config.yaml
n_experts: 16
moe_layers: [1, 2, 3, 4, 5, 6, 7, 8, 9, 10, 11, 12, 13, 14, 15, 16, 17, 18]
routed_scale: 7.86
lr_router: 0.00126
norm: "rmsnorm"
norm_eps: 1e-06
batch_tokens: 65536
train_tokens: 319100000
steps: 4870
Below are experts of layer 3 (counted from 0) of a mixture-of-experts language model. Rows are named router (the router's row for the expert), gate (a neuron's input weights, with its number), up (a neuron's input weights, with its number) and show model dimensions 0-191. Each number is 200 + 20 x the weight over its row's rms, rounded and kept within 0 to 999.
After each expert's rows: a language model's description of what the expert responds to. This comes from a sample of Wikipedia text that the model never trained on.

# expert 0
router,196,195,183,206,215,208,190,216,186,233,185,186,219,180,202,182,192,215,183,218,191,224,216,176,187,214,172,170,219,220,161,172,194,193,189,207,227,200,185,212,207,182,182,213,183,212,179,220,192,185,210,180,173,235,230,182,164,213,195,219,178,223,177,180,186,193,198,182,221,228,171,169,179,200,192,202,212,228,204,190,205,199,236,207,205,199,217,195,197,180,201,195,190,176,179,149,233,239,180,169,177,193,173,226,181,192,223,196,194,194,182,164,237,172,196,200,192,198,218,232,183,214,183,236,222,214,245,184,202,227,202,230,214,157,240,216,234,170,177,180,193,196,184,225,209,207,170,188,230,198,204,187,215,180,191,191,167,209,175,227,237,204,178,199,206,233,172,189,185,217,185,195,221,229,217,209,210,207,199,216,198,210,160,166,213,216,185,196,204,186,189,223
gate0,201,233,194,214,205,180,234,176,179,201,214,217,228,188,191,180,210,229,180,196,217,186,176,211,190,230,190,178,193,206,220,202,168,231,204,146,201,209,164,198,216,194,165,189,216,175,175,184,248,194,195,218,236,189,208,194,180,193,184,181,193,187,193,210,204,222,187,193,205,218,206,168,183,171,199,176,204,179,196,187,174,203,178,221,221,189,190,185,218,185,183,208,189,195,188,205,178,175,150,223,175,205,239,143,210,194,213,175,191,215,155,208,177,161,206,209,203,191,173,231,198,225,188,193,210,186,208,211,198,171,214,161,223,204,188,138,212,158,183,219,208,205,208,172,219,196,227,219,213,185,206,171,199,203,199,199,212,170,193,218,189,216,223,200,218,199,204,236,238,216,240,220,204,207,209,212,206,229,204,196,203,196,187,213,197,212,199,210,179,185,215,168
up0,213,193,217,192,207,167,197,165,211,177,194,226,191,213,166,203,168,195,187,199,220,182,196,180,188,227,226,210,192,186,234,203,217,216,213,198,208,180,211,207,208,195,235,199,206,180,172,237,204,219,186,245,207,196,240,198,190,193,206,230,217,197,193,197,203,181,201,201,195,214,226,188,194,229,199,208,183,199,205,196,215,196,199,202,191,206,211,184,202,204,201,228,171,195,159,206,200,216,191,208,209,236,170,211,168,171,215,161,195,196,188,171,189,197,188,225,255,188,213,189,190,236,170,164,228,216,208,219,185,205,205,170,169,198,220,226,195,210,194,162,211,177,184,218,183,238,217,196,205,198,222,210,218,212,212,180,162,217,170,155,234,183,156,204,167,176,185,216,173,181,187,171,198,186,196,173,233,227,203,201,189,211,180,169,199,210,185,225,256,183,203,219
What it handles: Articles, prepositions and connectives inside running prose, such as the, in, a, this, after, before, than, plus closing parentheses.

# expert 13
router,221,238,219,208,210,199,219,182,200,177,255,208,177,240,180,179,221,182,239,183,208,188,169,200,229,194,201,231,189,186,227,192,191,193,213,207,168,183,206,178,187,212,212,180,234,169,207,195,212,191,198,224,246,184,196,236,198,201,174,163,214,165,238,185,223,219,200,223,166,166,230,225,214,186,212,165,171,176,159,206,186,219,192,179,182,172,193,210,229,223,182,214,239,218,221,194,199,177,222,206,197,233,228,189,209,212,193,189,207,189,216,219,196,220,235,189,218,214,204,180,197,189,221,199,177,190,193,221,182,164,216,190,200,206,184,210,182,211,207,216,206,186,222,184,202,211,217,213,194,196,192,228,203,231,196,186,209,206,208,208,211,220,217,160,199,181,243,190,190,198,230,219,176,190,180,205,216,236,172,183,202,175,203,180,217,171,181,193,192,181,192,185
gate1,199,233,202,195,214,197,208,214,201,217,195,193,193,178,151,192,154,203,199,217,212,220,186,215,168,206,201,216,221,217,207,189,212,193,163,214,180,209,161,208,213,197,159,194,201,173,177,175,220,198,215,213,197,188,192,201,176,219,189,222,188,177,177,194,185,221,216,227,179,209,205,212,180,219,190,179,186,232,169,187,222,201,198,218,217,201,192,188,184,221,194,209,177,216,208,205,189,217,174,220,206,210,192,167,183,203,198,126,163,202,168,209,212,196,205,185,194,197,169,199,191,193,224,230,178,214,208,185,189,205,204,198,179,177,172,189,207,183,237,167,207,218,178,240,184,226,213,189,189,192,174,183,173,230,180,156,201,207,210,145,192,201,185,248,188,202,193,223,252,202,207,207,189,199,198,193,223,235,196,209,187,202,189,212,165,199,242,191,183,177,192,162
up1,203,227,165,227,192,226,195,186,232,212,198,197,181,193,204,215,183,205,195,230,221,218,190,200,192,188,201,187,215,212,214,193,193,234,193,166,209,159,188,218,184,172,188,186,166,213,220,188,201,191,238,245,193,187,188,217,229,243,252,212,212,185,210,195,207,179,207,235,210,232,191,180,214,180,204,196,215,210,181,219,218,180,187,177,190,211,243,201,216,168,234,170,199,195,246,188,164,205,222,217,194,206,204,227,213,187,164,192,194,183,159,217,207,208,193,216,191,205,221,160,200,190,194,211,183,174,201,198,200,177,195,184,216,182,194,179,181,206,170,193,195,203,208,202,202,169,241,194,212,174,216,171,212,192,180,210,187,205,226,197,202,183,219,230,190,180,223,250,197,184,229,222,216,192,174,204,195,198,202,226,231,220,183,180,225,237,182,190,182,235,224,176
What it handles: Pieces of non-English names, Latin genus names and rare symbols or Thai/Cyrillic characters, such as Cl-us-iella, Bol-ton, Neftçi, 52-8-587.

# expert 15
router,190,185,183,221,225,200,188,226,183,197,186,177,196,193,239,224,222,207,178,195,223,241,210,205,190,223,195,190,217,217,214,211,190,206,178,200,204,217,156,213,217,182,211,206,184,204,250,204,221,226,218,182,191,234,180,194,168,222,197,209,193,220,180,231,152,194,204,191,206,209,192,233,178,236,177,224,198,207,215,214,228,163,215,225,205,197,190,214,199,171,235,183,188,201,164,215,214,204,188,201,160,174,171,183,187,188,189,205,212,195,197,184,226,213,197,215,218,192,190,229,201,202,197,210,206,202,207,178,224,206,174,191,191,139,194,202,238,160,220,193,167,177,188,180,177,219,177,190,200,197,212,172,188,187,207,226,173,202,188,209,190,162,190,218,190,213,186,226,212,186,207,181,191,194,201,250,181,193,218,248,234,206,165,212,171,226,202,172,183,210,210,219
gate1,199,187,200,206,192,201,237,210,231,165,199,211,156,225,201,232,203,192,181,192,199,191,172,211,192,223,197,212,203,221,194,202,216,177,200,258,182,205,208,198,224,188,182,216,214,207,195,197,218,190,209,232,199,202,190,211,199,206,186,220,205,213,186,211,190,198,205,193,191,174,210,169,175,199,209,175,213,175,234,184,180,181,184,213,165,198,190,168,240,232,189,200,196,183,215,199,198,207,225,172,224,189,207,208,184,197,210,192,161,237,213,177,225,193,212,225,212,227,161,208,223,224,239,206,201,192,211,178,228,229,181,225,211,210,206,159,212,195,252,186,207,209,231,203,223,227,232,209,212,200,220,213,212,208,225,188,188,155,219,184,220,199,211,223,168,201,233,205,212,215,190,225,143,171,205,188,234,189,225,205,193,209,175,226,189,232,209,208,223,160,196,222
up1,221,218,184,196,200,209,204,188,167,203,202,211,201,227,228,209,224,252,162,236,226,164,222,179,209,205,173,214,193,176,194,249,224,194,190,209,201,207,164,207,209,184,198,182,215,203,178,203,217,179,200,191,168,193,179,185,189,203,211,197,198,229,229,217,221,239,189,221,223,220,183,204,236,201,181,211,191,206,203,218,226,211,225,202,235,217,184,223,222,181,215,247,217,216,212,190,210,171,222,191,178,207,195,178,235,199,196,273,217,232,208,171,198,188,193,216,236,186,186,200,206,159,198,226,234,201,185,201,191,207,178,182,226,183,184,174,198,205,215,182,205,161,186,190,175,216,235,190,183,206,201,181,216,183,196,187,199,195,197,200,174,186,207,210,227,185,199,199,205,224,234,242,204,204,214,229,164,189,199,233,187,184,199,218,209,225,183,219,207,208,197,197
What it handles: Line breaks, section heading markers ==, and sentence starts like was, is, ex-, plus time-zone letters such as EEST, EST.

# expert 10
router,180,183,183,178,227,224,184,211,235,212,190,194,211,199,213,197,189,214,197,243,188,220,220,209,189,201,169,200,190,220,209,188,210,187,221,198,198,209,169,225,194,185,179,181,185,214,147,221,185,223,211,197,185,219,214,170,224,211,212,208,170,214,189,201,185,168,181,168,211,219,179,201,156,222,192,200,208,203,213,150,189,179,216,212,230,185,255,229,199,177,195,169,195,188,183,214,193,228,188,203,166,178,194,214,228,180,215,205,183,181,194,180,208,196,191,214,178,204,214,200,192,202,192,190,199,218,178,175,236,225,192,209,178,185,203,218,187,181,194,174,211,211,179,220,224,172,200,200,200,229,211,194,185,187,228,228,243,170,162,198,180,189,157,219,194,223,177,218,221,194,188,195,240,238,227,221,206,190,216,239,195,217,196,239,199,206,217,183,228,220,237,219
gate1,198,206,192,212,180,188,209,219,201,199,155,206,223,212,221,202,219,156,198,190,203,223,224,224,200,192,179,205,172,231,199,211,183,209,226,194,236,220,198,203,168,205,209,233,198,211,203,216,220,196,223,199,187,217,213,226,170,197,202,208,198,180,212,194,204,192,198,189,227,173,198,178,227,179,207,145,275,229,223,208,191,201,165,202,187,219,184,196,194,214,208,164,210,188,196,184,180,194,217,216,187,216,190,180,212,178,180,181,229,223,190,203,206,203,199,194,188,205,191,222,221,247,194,174,209,222,241,198,156,248,189,232,183,214,209,205,217,164,198,251,224,201,219,235,224,219,228,186,204,146,220,168,200,181,198,214,213,208,214,191,234,204,201,213,211,207,221,207,225,220,201,199,187,211,177,219,200,209,190,201,223,184,159,193,191,186,200,213,174,211,196,214
up1,198,178,181,245,213,193,175,226,201,254,203,190,210,184,217,226,181,189,194,191,180,253,242,180,198,163,169,196,208,194,164,194,196,187,209,187,196,188,213,227,195,232,219,192,203,206,174,223,218,227,216,176,189,179,196,210,213,202,236,181,202,203,187,168,147,177,197,209,213,188,179,199,206,220,193,207,208,242,202,231,244,165,178,212,219,225,209,210,184,214,216,186,186,189,190,201,219,192,214,208,193,225,183,195,193,207,180,204,205,215,225,189,205,235,197,214,210,182,242,200,194,213,189,193,197,203,212,186,213,194,154,208,213,179,215,178,171,200,204,206,224,176,179,183,191,190,201,200,212,214,193,214,208,158,200,228,184,216,212,232,223,216,222,196,186,185,186,238,190,206,211,215,207,256,196,221,164,202,173,234,206,182,166,198,217,186,224,200,172,202,238,208
What it handles: Opening parentheses before years and word-initial pieces after pronouns or was, such as con, med, publ, she, played.

# expert 5
router,196,184,203,202,228,196,188,203,219,211,180,201,214,194,186,216,171,247,213,171,175,198,198,223,171,220,189,175,197,224,188,231,172,218,165,181,209,215,188,223,168,197,164,219,196,214,210,239,209,230,211,197,194,205,203,209,232,158,216,236,189,210,174,196,189,181,218,187,212,196,178,180,199,189,206,176,209,197,210,160,236,212,215,205,210,214,235,214,147,172,192,203,194,182,180,190,172,229,193,191,187,182,208,240,228,184,241,208,178,225,179,190,217,187,177,183,209,190,199,208,201,206,201,208,204,216,202,222,195,215,229,205,229,181,236,213,253,190,194,216,204,239,179,214,172,187,218,214,170,191,205,183,230,186,218,209,206,198,191,175,152,218,185,226,239,218,185,225,201,203,182,183,226,234,205,171,180,174,218,200,189,194,220,202,196,222,203,223,194,205,209,212
gate0,197,197,177,183,187,207,189,176,202,208,220,217,187,177,226,209,191,190,193,209,208,258,186,218,212,207,216,210,215,232,203,197,181,218,188,202,172,182,189,223,178,147,205,205,199,185,196,148,225,217,175,195,213,239,216,212,202,185,198,215,201,193,205,207,240,210,215,232,196,205,202,212,172,198,199,220,162,198,209,178,195,237,202,202,196,201,195,138,202,198,193,174,203,202,210,192,151,215,199,192,181,202,172,202,216,173,180,233,198,222,150,194,181,214,183,193,160,235,210,213,223,206,195,188,226,223,224,197,171,172,223,211,210,180,180,222,198,205,215,183,197,240,192,204,218,204,226,205,245,202,217,206,202,210,168,189,198,260,207,206,195,149,213,199,206,216,205,228,198,166,221,174,221,204,229,179,214,209,208,178,211,180,173,182,207,204,185,185,201,213,192,203
up0,201,193,191,203,190,199,176,190,211,214,210,205,201,195,193,210,186,195,158,169,180,189,186,213,214,190,211,239,184,208,193,209,206,166,139,235,198,204,215,158,209,214,200,205,161,200,180,205,196,191,228,159,223,195,182,201,196,183,166,209,224,191,192,185,228,208,170,222,166,217,203,191,206,236,179,210,206,211,167,168,199,181,179,195,250,203,183,160,210,194,192,151,210,242,222,192,178,195,216,195,209,182,188,213,203,180,190,180,181,182,201,186,245,188,161,192,238,205,213,198,199,214,226,218,212,220,192,220,210,196,211,174,200,188,206,174,211,205,207,185,214,210,199,201,249,205,209,195,187,220,205,184,222,206,204,215,232,189,199,219,219,197,227,220,206,210,230,256,209,191,167,234,214,218,199,180,237,174,203,216,204,230,225,203,195,190,198,155,183,190,195,212
What it handles: First letters or pieces of place and organization names, plus brackets and date digits, such as U-S, Uz-b-ekistan, T-exas, Section 7(c).

# expert 4
router,188,182,169,183,210,207,190,214,223,216,204,160,212,182,199,218,199,225,185,221,198,195,214,209,193,208,235,182,199,211,191,220,199,190,180,174,217,222,201,224,209,189,246,208,181,209,153,195,191,211,180,185,194,195,184,194,183,191,209,213,183,224,193,233,194,238,214,186,193,224,216,190,183,220,186,216,228,174,226,216,218,190,180,214,205,199,201,241,182,189,204,174,177,168,195,237,226,216,198,199,175,187,188,166,199,179,230,225,182,167,179,186,239,174,198,224,165,197,187,206,158,233,206,179,230,213,226,206,215,229,181,180,212,204,238,153,178,188,184,195,158,204,188,205,205,186,172,194,177,224,213,204,214,199,193,198,245,224,187,195,172,180,186,185,188,226,186,181,203,201,174,183,227,194,224,204,206,195,194,198,207,181,188,225,161,224,217,166,211,245,220,205
gate0,194,182,205,201,189,175,186,239,216,199,253,192,206,214,205,213,190,170,222,199,193,197,209,224,186,165,148,210,214,208,211,207,193,188,210,176,192,239,233,222,215,227,159,211,198,181,192,224,190,212,187,213,180,230,194,238,210,179,192,194,182,189,177,211,187,198,206,210,203,195,205,158,209,180,184,196,201,216,182,212,232,228,181,232,193,206,215,185,229,197,155,191,207,182,206,167,195,214,157,200,197,204,180,165,188,178,189,178,197,222,226,200,200,197,216,229,198,209,194,180,196,222,218,205,199,201,228,191,199,214,202,236,178,231,213,166,186,201,210,192,215,178,195,176,226,243,191,171,187,222,162,239,160,189,247,218,259,206,189,208,229,188,205,191,200,180,164,199,199,213,199,204,210,203,193,193,216,213,233,171,197,175,191,199,233,193,211,211,180,180,203,205
up0,175,189,215,207,194,157,194,207,190,209,213,165,161,182,221,205,233,197,197,198,200,215,230,201,234,205,182,210,230,184,205,172,173,181,224,169,195,176,218,190,206,174,169,177,173,198,234,182,215,191,229,170,198,189,196,192,182,215,209,246,188,212,176,200,206,189,183,186,197,241,176,188,187,224,224,219,204,206,209,204,226,193,233,228,206,206,254,221,234,200,172,220,202,191,170,174,201,196,217,201,197,193,187,210,186,184,183,207,219,202,225,198,222,169,193,218,216,210,233,194,221,220,200,195,236,221,185,165,175,180,209,216,242,238,183,179,201,193,201,188,221,217,203,198,207,191,189,177,164,163,174,230,199,183,232,186,190,201,182,196,208,175,188,197,195,221,173,180,180,204,196,186,233,235,165,203,228,201,198,218,199,222,226,194,230,202,176,185,179,220,191,221
What it handles: Spaces, cells and word pieces in election result and sports record tables, e.g. Party, Labour, South, plus prose word starts like sign.

# expert 3
router,234,177,192,215,179,209,204,215,202,209,195,178,200,189,224,212,176,191,199,236,240,227,221,214,216,197,212,246,179,202,193,192,215,221,234,186,196,227,194,211,192,173,195,219,187,211,214,194,186,181,201,186,204,174,199,186,201,179,198,210,186,209,190,216,185,192,165,189,236,214,195,193,198,235,178,234,199,222,211,200,175,185,186,184,208,233,200,152,178,209,230,193,185,181,185,210,219,214,193,195,152,197,183,236,192,193,201,209,201,235,212,200,223,195,195,213,198,205,161,199,226,223,201,166,189,221,212,159,207,217,178,202,225,194,210,187,201,197,208,161,181,168,191,213,240,187,201,209,221,169,200,195,203,196,259,216,209,169,235,238,259,194,197,211,175,209,201,220,222,186,199,209,182,206,174,233,178,194,195,251,181,242,174,202,195,188,216,195,178,198,204,201
gate0,217,202,220,188,195,231,196,209,181,205,204,236,201,231,220,184,223,196,182,173,215,197,186,206,219,178,216,193,187,217,194,195,243,213,216,211,210,204,200,190,203,192,217,199,202,192,199,251,175,164,159,182,215,228,230,227,175,199,217,190,200,171,180,202,214,206,189,161,203,217,173,166,190,156,214,186,172,217,186,233,225,218,205,190,215,204,178,239,206,154,193,170,239,178,182,223,223,220,175,168,177,195,220,198,190,207,188,210,245,192,194,217,186,206,204,169,222,213,198,199,188,168,210,177,204,225,172,206,184,188,223,198,220,221,187,169,167,188,204,220,217,204,199,187,190,207,216,202,184,196,190,210,198,179,198,205,208,186,212,182,151,247,181,168,156,167,196,224,188,194,224,222,240,189,211,181,203,176,204,185,191,193,215,182,206,200,189,165,214,191,187,213
up0,202,200,219,154,205,209,202,205,227,253,210,232,183,182,203,181,190,183,191,202,196,212,200,224,250,172,200,214,205,208,199,154,205,207,198,211,181,211,196,233,208,161,217,216,209,197,213,187,212,202,165,155,188,204,188,207,221,194,191,189,188,155,173,189,213,213,214,190,209,198,201,195,178,168,198,210,174,206,198,228,163,228,172,178,217,168,171,233,193,178,183,192,224,185,226,239,215,234,200,184,195,208,211,185,210,225,198,205,199,219,230,215,192,205,225,184,192,229,200,236,214,208,178,209,188,229,185,197,186,220,192,218,174,202,181,187,200,189,217,203,224,206,166,193,202,221,216,209,208,171,168,175,175,192,194,181,209,199,238,200,184,211,190,189,186,222,201,209,216,172,217,223,211,227,231,185,197,185,194,152,214,201,211,199,190,182,187,128,215,211,174,220
What it handles: Second pieces of common words and dashes or decimal points in infobox lists and vote tables, such as sec-ur-ity, b-en-zene, 45.50.

# expert 14
router,231,182,198,257,232,203,189,209,211,218,180,169,217,185,236,220,168,224,185,181,197,222,213,190,191,213,160,187,200,198,198,200,148,242,169,186,221,182,187,198,188,197,179,226,186,204,212,204,170,183,185,193,190,217,179,189,192,254,230,217,211,205,196,199,177,203,204,205,227,207,183,201,182,214,198,232,199,211,201,244,220,193,221,199,190,206,167,209,160,198,202,200,183,206,187,196,223,179,186,199,203,201,185,211,182,166,174,214,202,241,230,187,208,193,180,221,205,175,195,203,185,240,194,210,231,203,205,195,226,201,163,215,207,199,205,196,221,165,204,233,189,207,187,200,234,173,172,215,196,221,180,179,243,190,217,213,161,231,182,188,170,168,195,239,212,214,169,219,206,232,195,166,208,192,219,193,187,176,210,202,211,214,197,237,204,210,208,203,180,218,199,208
gate1,213,192,193,196,204,214,223,176,180,207,208,222,188,203,182,225,195,194,205,204,185,181,159,239,182,196,224,241,233,171,208,167,198,185,182,213,180,171,155,203,182,212,199,164,217,204,189,182,218,217,222,227,231,175,180,215,231,208,157,200,234,202,218,209,221,221,200,215,176,218,201,213,176,187,198,203,195,193,223,193,190,180,196,224,165,173,218,183,163,174,189,199,248,197,193,237,200,254,192,180,185,187,230,207,184,188,205,230,207,220,165,213,179,210,207,210,222,188,221,235,211,215,179,189,212,229,211,174,211,229,210,185,185,182,202,241,180,192,196,177,217,204,207,214,198,218,231,205,189,206,192,191,185,178,180,186,198,190,219,190,223,201,206,211,182,206,207,224,221,185,191,182,146,178,214,187,211,192,235,164,234,199,222,196,183,216,203,235,221,207,203,210
up1,211,189,225,211,194,180,181,196,203,201,201,172,225,202,221,171,193,146,206,233,202,209,206,207,169,206,210,210,205,199,205,192,205,188,193,183,175,161,212,211,209,210,213,219,199,178,183,201,191,223,258,184,175,216,224,165,220,230,186,203,228,192,197,216,227,197,196,226,208,208,190,195,162,172,187,212,175,199,221,205,212,211,185,199,207,197,227,165,186,197,150,205,216,184,203,211,196,203,221,188,211,207,216,221,152,183,214,198,246,202,164,216,183,217,206,219,228,189,213,201,204,181,186,196,221,231,226,174,234,203,205,169,182,160,176,205,202,157,198,155,205,166,185,220,205,164,210,216,206,204,181,183,188,216,202,180,223,159,233,201,203,213,208,215,199,178,199,191,183,190,164,213,205,239,230,235,226,198,180,183,196,204,208,224,191,181,201,199,199,221,177,234
What it handles: Cuneiform and Thai byte pieces, word fragments in infobox lists and names, and prepositions like on, to, pre, pass.

# expert 9
router,171,178,187,207,215,207,191,215,201,205,189,196,234,207,224,192,206,224,191,219,186,228,211,186,210,206,154,186,187,214,199,237,184,205,186,175,209,198,206,208,191,218,160,213,189,229,214,209,188,247,219,208,191,190,237,191,235,204,220,192,192,189,185,239,185,179,165,173,213,202,197,195,177,214,175,210,201,213,216,230,213,170,170,197,206,195,234,194,179,168,203,158,182,201,190,190,187,223,198,186,216,187,192,240,172,159,204,191,207,218,240,167,188,217,189,215,217,200,196,211,199,210,193,197,205,203,224,187,208,210,192,200,176,182,203,211,225,214,160,175,204,189,166,225,177,178,183,201,215,152,234,156,223,187,229,222,176,222,211,184,180,198,173,220,214,227,203,167,193,205,201,202,202,207,207,179,183,187,228,182,238,225,198,215,194,212,205,181,145,228,222,221
gate1,246,184,186,175,199,219,182,179,182,202,202,188,191,210,227,221,214,165,178,157,229,222,211,211,245,186,185,156,186,226,221,174,159,186,198,212,209,203,172,185,220,181,207,191,182,203,207,173,217,179,189,206,186,227,242,217,177,190,210,211,232,182,177,213,184,178,190,221,205,162,174,164,192,209,185,208,180,210,204,180,240,201,199,184,167,200,198,217,213,176,200,177,169,191,201,175,184,229,166,192,223,216,168,184,181,185,184,232,192,223,224,177,210,201,194,188,191,198,197,213,221,145,201,173,174,214,170,186,209,209,199,201,203,167,192,213,186,194,178,201,217,186,187,206,185,178,188,201,221,212,208,241,197,194,222,167,227,213,205,190,183,182,212,217,183,218,233,178,214,192,217,195,198,196,210,213,235,186,219,189,225,209,164,197,233,174,222,198,178,209,205,226
up1,211,204,192,220,220,251,185,198,149,235,213,215,173,188,197,175,171,221,209,189,183,146,181,203,188,204,201,187,200,196,225,175,215,216,217,202,202,206,170,179,211,196,186,196,177,219,222,212,185,205,234,215,204,180,173,204,179,167,204,220,218,166,196,214,148,164,213,189,188,191,218,164,204,219,173,185,193,233,184,188,198,228,223,198,175,194,161,191,210,195,185,217,192,170,200,234,206,192,199,203,232,242,222,200,188,239,181,232,190,205,192,185,186,194,183,230,192,199,190,206,227,148,209,223,191,182,189,200,173,214,240,175,243,209,220,213,209,205,204,206,201,209,209,229,191,213,184,179,195,190,193,197,181,201,199,186,166,200,191,178,181,206,208,160,181,234,203,224,207,185,203,220,162,203,215,182,195,217,202,189,210,184,228,202,180,178,186,187,229,172,185,205
What it handles: Leading digits of scores in sports tables and word-initial letters M, F, C, P, such as 14.30, D-etachment, f-amilies.

# expert 8
router,177,182,175,217,224,218,190,219,178,218,191,223,214,177,209,205,181,217,163,225,203,206,220,197,173,217,243,195,227,203,201,238,226,191,187,192,221,197,214,221,244,195,200,221,188,229,188,228,179,226,213,191,164,165,220,173,178,217,217,204,179,207,186,215,190,195,201,184,220,202,182,190,182,223,203,220,201,228,215,176,214,205,194,238,218,229,181,196,188,182,228,181,183,221,191,227,195,188,187,181,238,179,195,212,163,188,184,207,190,143,203,197,228,187,182,222,217,188,242,212,194,195,179,205,219,228,189,177,214,209,185,188,206,224,213,199,210,255,192,228,184,194,168,215,201,206,201,165,200,216,211,179,211,181,202,212,169,215,172,176,198,171,175,209,211,204,188,214,223,250,165,162,225,204,195,224,172,196,199,206,202,216,170,214,171,195,213,205,182,195,199,197
gate1,216,210,206,187,200,221,198,198,216,189,200,192,189,212,189,168,189,207,216,181,195,175,194,174,179,218,164,231,223,183,206,182,171,201,217,217,175,221,181,183,201,176,211,196,227,196,193,162,178,153,212,182,207,196,168,188,208,216,214,223,212,207,240,232,197,190,182,201,206,201,158,213,218,199,201,220,187,248,171,209,210,194,199,199,204,199,204,218,229,223,218,199,199,210,191,223,202,189,221,188,199,208,232,234,185,206,207,191,235,211,181,210,233,226,226,184,204,228,171,225,200,188,251,218,247,193,159,210,153,207,188,202,220,225,215,198,217,196,231,212,181,204,234,193,220,203,222,187,148,155,211,215,215,221,205,172,189,198,183,192,194,197,217,181,165,173,224,205,201,204,243,203,175,211,194,172,194,221,226,227,201,218,191,212,190,224,203,233,186,201,222,180
up1,191,205,178,177,200,229,188,187,179,170,195,229,158,201,203,198,177,220,203,191,227,205,197,182,222,191,203,175,166,195,173,257,211,202,137,231,204,207,196,199,202,197,216,197,225,190,223,206,220,194,170,224,191,179,193,202,211,201,211,184,238,199,195,209,188,196,215,220,194,225,204,189,173,166,220,180,197,199,200,188,193,208,235,212,197,198,191,189,201,218,195,174,235,201,208,171,213,215,219,208,231,169,208,215,179,221,207,232,176,202,215,190,194,224,202,192,221,226,195,226,235,176,216,221,200,172,183,211,184,202,191,207,241,181,212,245,185,227,146,195,220,219,228,226,201,194,182,221,221,174,187,166,193,194,200,195,224,180,185,205,199,160,183,243,235,186,239,229,200,176,212,203,193,213,184,240,179,191,185,207,201,170,191,219,210,199,219,179,210,193,205,225
What it handles: Year digits in sports roster tables, closing ) and ), tokens, and mid-word pieces in prose, e.g. v|illage, nov|el.

# expert 7
router,184,194,192,205,225,230,186,199,197,213,182,195,210,180,208,218,171,225,194,190,155,180,208,170,183,223,217,168,178,205,199,216,195,229,204,178,220,217,171,218,208,190,152,225,182,220,195,191,226,191,175,193,174,181,206,177,177,217,208,226,223,213,190,247,183,172,230,184,199,215,174,171,232,211,208,209,218,246,220,171,222,222,194,212,203,222,208,187,179,208,198,207,179,178,215,210,205,209,190,203,228,202,192,221,180,201,194,168,181,238,208,197,207,181,177,221,172,159,237,184,162,217,188,240,205,196,205,183,198,199,173,194,176,206,186,198,205,230,193,192,207,232,198,220,174,184,181,175,222,227,200,160,214,214,213,212,176,148,198,206,168,172,198,223,229,209,197,199,222,198,187,209,217,204,183,169,217,180,192,219,192,241,192,221,197,214,220,207,215,209,236,192
gate0,208,220,199,171,196,211,197,200,223,199,215,182,215,198,186,156,201,200,200,203,205,218,213,247,225,219,174,225,201,205,207,155,199,177,209,244,188,203,183,186,207,183,198,193,195,138,185,180,191,208,177,182,221,207,156,204,187,247,195,185,173,180,187,229,207,193,200,191,208,214,211,184,205,217,212,201,208,191,171,205,209,219,176,196,198,184,220,192,240,195,207,165,186,192,232,222,197,163,201,137,210,187,188,200,195,194,204,206,202,230,220,238,178,198,196,190,255,177,161,197,210,192,180,221,186,185,224,201,190,209,176,192,190,166,187,179,209,194,217,180,200,188,205,209,197,194,231,213,194,185,187,171,215,218,210,200,236,219,192,226,214,208,252,203,232,165,251,206,169,222,204,214,183,188,211,202,188,222,181,214,167,220,215,195,185,200,209,191,215,176,213,190
up0,207,213,184,180,200,213,203,206,207,203,189,207,211,196,174,214,219,176,176,207,181,159,206,184,215,216,225,211,202,203,208,192,166,180,183,233,223,220,208,193,245,212,221,190,217,192,218,218,236,216,213,195,181,180,185,198,194,188,225,160,201,188,217,183,243,204,172,200,178,207,177,173,207,192,201,159,191,234,200,221,201,190,210,194,197,224,138,188,233,165,197,212,213,204,208,197,187,187,209,183,201,182,195,219,201,195,195,186,204,201,195,215,181,178,207,163,227,233,182,210,208,187,238,177,226,189,207,205,215,205,191,166,207,170,208,210,214,177,163,211,195,204,200,192,224,168,208,235,190,205,228,192,194,193,194,175,168,187,238,206,202,249,203,215,189,236,188,226,196,169,202,250,209,205,221,202,181,200,247,215,209,178,171,160,197,246,191,174,201,179,182,208
What it handles: Commas, line breaks and pipes closing list items or table cells, plus region words like Europe, British, local, e.g. Arabic, French.